Weights of a small mixture-of-experts language model, trained from scratch on English Wikipedia: 12 experts in each of 12 layers.
Below are experts of layer 11 (counted from 0) of a mixture-of-experts language model. Rows are named router (the router's row for the expert), gate (a neuron's input weights, with its number), up (a neuron's input weights, with its number), down (a neuron's output weights, with its number) and show model dimensions 0-63. Each number is 500 + 40 x the weight over its row's rms, rounded and kept within 0 to 999. Numbers have three digits each.
Before each expert's rows: a language model's description of what the expert responds to; "comes after" lists some tokens at least twice as common just before its tokens as in all text. This comes from a sample of Wikipedia text that the model never trained on. Tokens count by the router's weight.

# expert 11
Description: Dates and commas. Month names and day digits in dates like On 23 June, commas after dates or places, and table pipes around numbers.
comes after: "2", "1", "3", " |\n", "4", "6"
router:505559500452479475518535486545518589494489528513473455482436423406513428502453507578490481427491526461528469488550448522474467519492454513521424465469567557463505593489454514553525500484513523
gate31:511512548545478550540539447519502523432513537499542483498491564488464472489403467511570479472462555444548488437513470503490516423530532506483532495486481576496589487477469493530452442494562517
up31:481509461510509446568459479510552494449467504473517522521557401467495564476530523500448499514487551514451480443541511444537465492508514520522560538543547429500513491480471512490506515518462585
down31:481527442480521420461535561499542477492494539471617431496551512452522434499536462501496579411426517487504507489465542555538457448443438468542433491506531511472519467508503528517576528607496517
gate32:548481535512480437488495514505507485508504520488512573464473496531473521451503549537458522546558477526477517501518582435550541431447485527569581517494481495512543576510529442458478514511503538
up32:443503467517492519487501514455495434486572542531527492531526445531527539454530502466532465484535476531510501489459543578602466567509423441456510445520504509569560435468478507529487467518474459
down32:442500522447522478472459460489500467472438526502570531457421498598491567525527478506533542549538478485516521533429459456507518459482485504519476474501431418506555509546532447474516492532449485
gate33:532430491495498436511485558440499468540522482503514556473581436493527488456533484495469446559515509571478453525442471464521490522600514497453524513550478535513515503444506472522486411457492552
up33:513457514518519498464481498402457500442512515446569505571478468550551527505494457543506511517538459430495459530512459538561457525482488499577461500544529511507417518585498517488480487471443414
down33:510519505573464525527523496631520471471510536509479472490505482546450475484511499481504576567471471398539496491518509441537485502502596464553485518480544514535475526464519619474531492549581475
gate34:567482474497515520540550518523535503467504459442511483543448462517408528481516481568455488499474445475530525445480515462477475512504479539552459467492494526449522452501529454518533430501489503
up34:461542499506499483449495490526499535458418440577497520493583509564572483436456505512500465520487492501446465509525473485511540511451460500435538528469485460554554531471465505519463519485518453
down34:410508466515493479507468580491559472520585453526580495474531485445568533493520522593474531351531562529512454411425470445485468549493468487520492454478433528531505494458540492514473474494530514
gate35:462541517435525461527515517569472493519466511527488482415489509523489452476535610442488560490500488473442512507487506595457474543524544551444440463469509541523428479466542463433449586565431506
up35:480527520511494478485467480463520557485586552532478469522527455533529508528443533495527499536482453462516561460422461534541519535525413552508555519520495489507485411482489507435544482555528582
down35:543491570532463540544444492532498462520549510496453472590448440493483463549554508511425514500511512449510517541521472583530569494576533547468458575495545486482525492474530435441544467498515488
gate36:466535527487536584489520519542500543508521457481533534542496516474449533464455502530527458484482583463517511443495508511536502533530552469543544508463492529536520485556550476477418552499539539
up36:464494506556560517485484429432438479448564487532474507469501513470471507532479526453491513473514542452457526518513497483512452482568479500476409480506492481493506508512436500425423461555529556
down36:470484496470485537484473494474545404475475549491454501503525519527556484503460456471453474458521565474494476572426433482466444454535526553500547451517463458521523475568525473494501484430422517
gate37:541446498484568431448445556442539513577490525481459526467521514535490425516502467412514483547517504538479493490533540497434472485539557495615516481516514543473449555483490487503585487509496444
up37:544537456413508534528511492481521434494502494483540445464560489485543467552548502502428511527527566507417436498468492499494525474487483519484446447501501483492451435492525485540493462540488517
down37:488461437553457493498475554538436472489428504440550502536594457476518507491473552550484537498465438506547500560479521523499468508553541535450522535461472557459479442573506473565499550524458474
gate38:510576481576503493593549595564527462477477510451511509520520555540492492514474562516594479465431566488516544504495507574508501599518467526461525496519499598523486453492509465590441504504477502
up38:482566497492540546460499523516504528500483442521538439534568458534504525501527488429477480477517582535497524472534543441429482503464476536506486481575520495447465501566558589494512461509536570
down38:532458498489541541489446504547468532493511542491468491540474442483508446489543409510512552475495495454498489478505504473433435552602477471558482575447497534450516527419437488521549572486489442
gate39:513518498502499495453487502567499534548497453525453491460451489446487429516520535447510500533449514524574484549489513421527504583480552530555477526394464539548466467515612498499554583498524526
up39:513537560525488579460529463434526570547475494466436492527527504474495532546539478511505485534484432556511449516529484492583507505452563473476583539487477488444482505518515526465557522421444520
down39:525449493544486453487462485490452407541434543452508513515496582529438550554515516511578436476534512501428480528476525493529530494510457539522501504498580469492476515488475555485482505491545485
gate40:445553474465499392477514451539495542432511488480446468482468506473528492513492499447544493501538505519497495462527502565506477474516512430435558453527554496499517526519467502555552584467479477
up40:511480512495568569548610480501513477545551499494580477494485538532463535483459470529544519535457491510477462460481556520481547477457493531568475466433445484492493489478506541483398545523509531
down40:536515478436445462513532547525541535496507547522529475412513549492535534442510496483507522526519466526518485501511537536554558463532472540516524511508477515455525515416478516503545509500472490

# expert 9
Description: Brackets, units, years. Opening parentheses, superscript markers in km^{2}, slashes and leading year digits in tables and infobox measurements.
comes after: " ", " (", " in", "%", "–", "In"
router:477518472588460579499488518463508490460477520508505542489480475493490512472497491477498450401490446484500524535491478503507569482582551465547574509499478475477510523512507461460454469513525418
gate0:498539503498518462579529533519514510523509556490480517461552478548561478566494438537567486505480500609519503490505485468510539479456494516531554522486603385552512586525501543494500561421480393
up0:470541562535570510457517466537514548542534483485478492525520525438485544513432507555545508509502416478512439560500493479542496512436488553484448466523498553558493491465532553502539460578532584
down0:495521461528500537509494519481554537529556518579459506470500517551524534503540436503497488431439431513524578585496443450491501482534516487516535465530497484416502500502513489491407520423539475
gate1:528540476495573558443471486509512468501531479502435465436517553457461529446530588526438514550470525546451461450470515433499513492458485511565548512563513416512554521526429436499465463500512487
up1:491514524486431495429523561523460538477480405446480511528447536493473471507508463535540516556479495478555464529455483454438534555432490470463487454449443497545459494501525505465472521502500476
down1:443473463472440520505457521506568446475521480477451521417498458496540480497458488455434442478503509557464516450438558528442534550480399542560516482461457480365586546522485487447472511529484500
gate2:513530553474513510487522431462551518490534469490482486512544494419458492535462510540515445421515535441525516543495534471511511521408540485551467461475484470555479507416541623514460457527577625
up2:483500481503564476472518468485470560512519475521384561440528523480516537547463450508535447476455540443516481563563473516485486513466512495523483488558525499509495479485489489476477492466503453
down2:514483493531531515515468476459546503489455515508553482444429417534558539529485473455465474577471478478394512548457464452528507559429514474472578481577443569514491435485500491496475536429491483
gate3:468487495552472514483526521518502510512496481539559492473472496519549454445566473508466468472468483471467522479481489469534575516461494567545480464492528519580467477496473562500436508428470520
up3:404483434513504468473486462542535569490485516507498469468481508561510476530496481496529490511487502448487545508530521527493433530501593537468424460584475549481497412494508530480451491529435456
down3:510488500466528464507545511509571542447507527503473526512449486525537446418440487444467592529511496481451569465506502476460508566487536482544442514520452469522461546496447472535546505494445489
gate4:482499528501514520472598506510459470506482523488555525484551553558506462467547511492503458511524565425541481498531487516506429474476493500517500477482503507465514526569478533516459473483463467
up4:427520465491514478604468494521539462578463618515479491540418509577398507464487469544411522488494483474485499516549480513472529509587533511531586518492538464518479520526480481464482473556527504
down4:559475469525517479508483495530489495425496478466533539522509537478552481551489488427534458514542479484498526445525449416553529497464479478468451529510544467477501513504524470438493456495521508
gate5:505497498535483561507420490529510498529466429512493555515507431516587505470505511476490514459554555519504522559529499539402524422527487510459529434498446467509505455513501537490521492591438473
up5:512520527473514518531459585461516408526469539501488517494500481492638547499526495439534460515455448562556528547527544545515552541513468503532520535517517449468543549519489538479503508483476501
down5:517473513552478473462499554531512497416595585506495514490520467494508519526505510518546545434459447508456472501476517453502523482440442594513405501465530509454457522460471450537513494508476452
gate6:474493489516526511463515544435416542429533483519448523561541579436456520459418484513554497414439479516563519434436524471514556503475527434451544515436462464520495550484463549493442494496557527
up6:529495496478585440466529501462527505466488496502525457463526485471538542454538512528484493500478478510501511492494512533560479528480519564510438450503527512467495495491590486475521445488449502
down6:504477463557514431433537468606489385582483518491539537474456468493484510549523521488531456504472504438450529483538483478481447476473539409568458483464510527459524519541486559518544526511505476
gate7:510493479477492530452551463430493491388559519530503517517569521477474405446485436540489499396436499505512480455494539486577545496507459587461561497455431508539492544437561555471555431523530556
up7:489579567546494441563469501481474480523527511479424450496499396456483507491473439506497477540483527511531483565567526549528506523478550480516468512648516518520533499589485513558532458470471566
down7:351457496490544503444550519519488419478506470527517548421498514489514520492567424528524503460493453524465517560454430484482517507498477499495521427510526467553429488506514449563515514474496514
gate8:530457509474516493533524455586567498501510449578571476484463459504488427558480536478404509464478447505439479507542546483504496491584468551480533509551504444553486542486473541521510510504522465
up8:491469475521525453526464501519520476493471582512557510486413529544552521525437437469500491505500514501496543448472505549439458418483520513508430528510523460531548522581529514420503516443482494
down8:524523486539526533547526550531589517459525569576492543553493443462471584518560473496493540495533572458479483578470486467497533545534527475506458535521543389458527402557488489552464526506480500
gate9:554548481444500443538414449504546488441526497495503500463457468519560479473552561540484452525482542439577459554497481451440495558525532526565439504500574525529517496517519478593511503425523464
up9:559501502482557476526408489469555435448466472510470537528515544505453494477519507546470524477519490540474485462463490446508526579497504514545481478524496538539483498481536529494533470542544525
down9:491460494557490538486477482506433499563497538561530546540493545472533463451460462498531509496486475544518592497554532498480492458415532431465545486552495541554515522535425407505455422472467484

# expert 1
Description: Scores, pronoun verbs. Spaces and digits in sports scorelines and table cells, like goal minutes and 3–0, plus verbs after pronouns like he, they, took.
comes after: " |", " ", "0", "9", ";", "–"
router:536498487450462468549498463499447612496607519517533529548550552480479518498498473587513521514611516463463487492502521482548562538483512534445492466512536486501498527507514504475433489476535546
gate31:478530560462493480430554505482479478423448528496453509419488480447489472406480516494528537515487490523525498487505532454523435518514476466462547571490443532419428516521570464437555504474430479
up31:456475523560472494469474490449472574476478500548542494553553521544545469451498446492480448515545525511414541434510571533451503532556446451536531441526489531524490516553521531504469506495520478
down31:420409571518474531534468482458511454469525480498573486485478528537458439480554466543491516476579567520453519513526407543457498445504503485526510429493564520535464492484484472467411475500516506
gate32:492474495572524503542489486460519456569486421481525554505518462573496415540584416437492431512492489421462601489522415496478458463473534542510517554469439464443451533539494483500464466499437492
up32:487494472479459480546453541537385521474571563478484517508472487493400517450499531546515545402488488456463494481517539541469465523510436506444501478417487521505520517467450500508483493504574505
down32:469478434487473534562509569523556539482537501520489510511508463568458474461516517453479497505441515482534451549518454438593482507522487502516487519516453518492485459462571564479437524558482504
gate33:571487443474496444507453397546458557460507473533519450526504463467500477507530520502514513536533485514535454491484419523467551574514488632508461487490512464558560553488507516530514505425502564
up33:520501526520540496557471590536449523471525434557509479529480493469426557467511561499504466492555538546444490508449536494507567529499462483505457490470467554540509503585551410524465582492528479
down33:499436501541500458463447494523455514572445499610574477481530545539449514515498495441471515493562412487477527560495478510389566452595539485541526528498468485483458436503407485488463511523512510
gate34:464466484456459478471444481539513465496509472542426509532479513501529474518506455525478471457524509559421472499512479457402466530521478513524542473476517514562492428520535508533486532469522416
up34:549529418510497526466479533569566543523488576520518514542490466504501532513507526479452522421489489539612531511498499510495555530544542524457475532480463526455560488465534549550476443484488457
down34:442478473464483510463461513501475477505429474481529518470527525476553512395493532430535486588533552498455527464439452453475504581460515513477497516525474596499482480493507470435574470493456486
gate35:487534557530467537473511453491533503555490504506520495517511504494484504520483453510526508488495492492512549449497458490545492521496457435540559521535516551534520484541494488405530524517524455
up35:554535523498420521533431536526574582527501518493546481440507524504536552496513455550512533462586534520506511505487421503421528480497528427494478441512501472510492579444466534492446483564520510
down35:442502519525452424512568546533507461470614577563520494517504449541444514490513493540545448465527476507456554581535500419502459493490536560446482493461562555528512487517535519487426527510478468
gate36:465492522525475462465542514558515530488545467528483517479453544429569503446436530603490542448560519501515455423499514513534551503521424494445484460507453498558502490504492523496420444495453487
up36:533536453504497515501426487456510501548524481487494474572561440451385509521443519466538529421561460459521503463528498540522472559551417516478531433437469485563483547460538526552541525456477547
down36:472492526460538582458511514542491514485476479499517475494478534492558488456439513590491420514501480536562507583529404520536484407481463590546484498465492521525498494601512510407521483515536417
gate37:519534559469454508480505518448491502505522466539469463572512562569417498515520508581500481481523524450539559534503495456473503541529449440419514501481525511575557584549536507572510503450533552
up37:512462531436580524504468535480502506519478482503498530497417518468508502470531565462462488541508586516532539496470574472539518487574541415473564509509451534468443496516461461557522503489505479
down37:496461522494476463553491460475541472480548522568545486531500456484501580481508449511490517529581558551452404494481534474465497479492506536447455483547512499522508486489529462467429574506527513
gate38:526508512476504444540526589466554483510508485539440524398486526504439506471496493469479492508497373460501513464541521474464509496460464508534553508452475487423494536552493423494561508522470477
up38:481491554484513415463504551442539516551581466543480545504455542506555478515477457478524537488521496423448494482456482532515596471490444494480547443570537561526516481449467486473496544496471522
down38:568525528487529557476475495515528520487491531499506453618545500487504504486464516541484615512527516465458482489480530485526514494510557494450451576607453533472536526477461554491517409454580523
gate39:575486526513523506449510589414527455488439491530498488506474554517535363423452509573532446507471446498480439550558605476468452443489546467482556550503488550516482534475485527476498432443486465
up39:487500513570466505493502525503495560505519516550449506486448557502504450505486452567494529488500560429503485445522431488503551527526528463515536522491512538429501500460481543491509493459556484
down39:548440522528442523497535472440529393550529489516498483545509486518475420449506519510475457489400460417463461394445488452369526495507442465494453497445489470513546434504463492468617541504586549
gate40:471522469427565499550521445472404481507499486502494479465462504464478521444566489525521532502511495441473460454501529501496505536476465492494549507541482463489461591497527434499509507600521537
up40:569483485548568500487540573459544473459469539456505491509494533492420527520458510537478485510430465502509435442505438492460517489470483534507515559477490531482574494499437527544547559479516514
down40:530463472538508519530504474517581500542503535573530552459533497491546526479557559541493470514556522562489509491389547568476502575466571583500530496450479517506472493478614537504447546475468507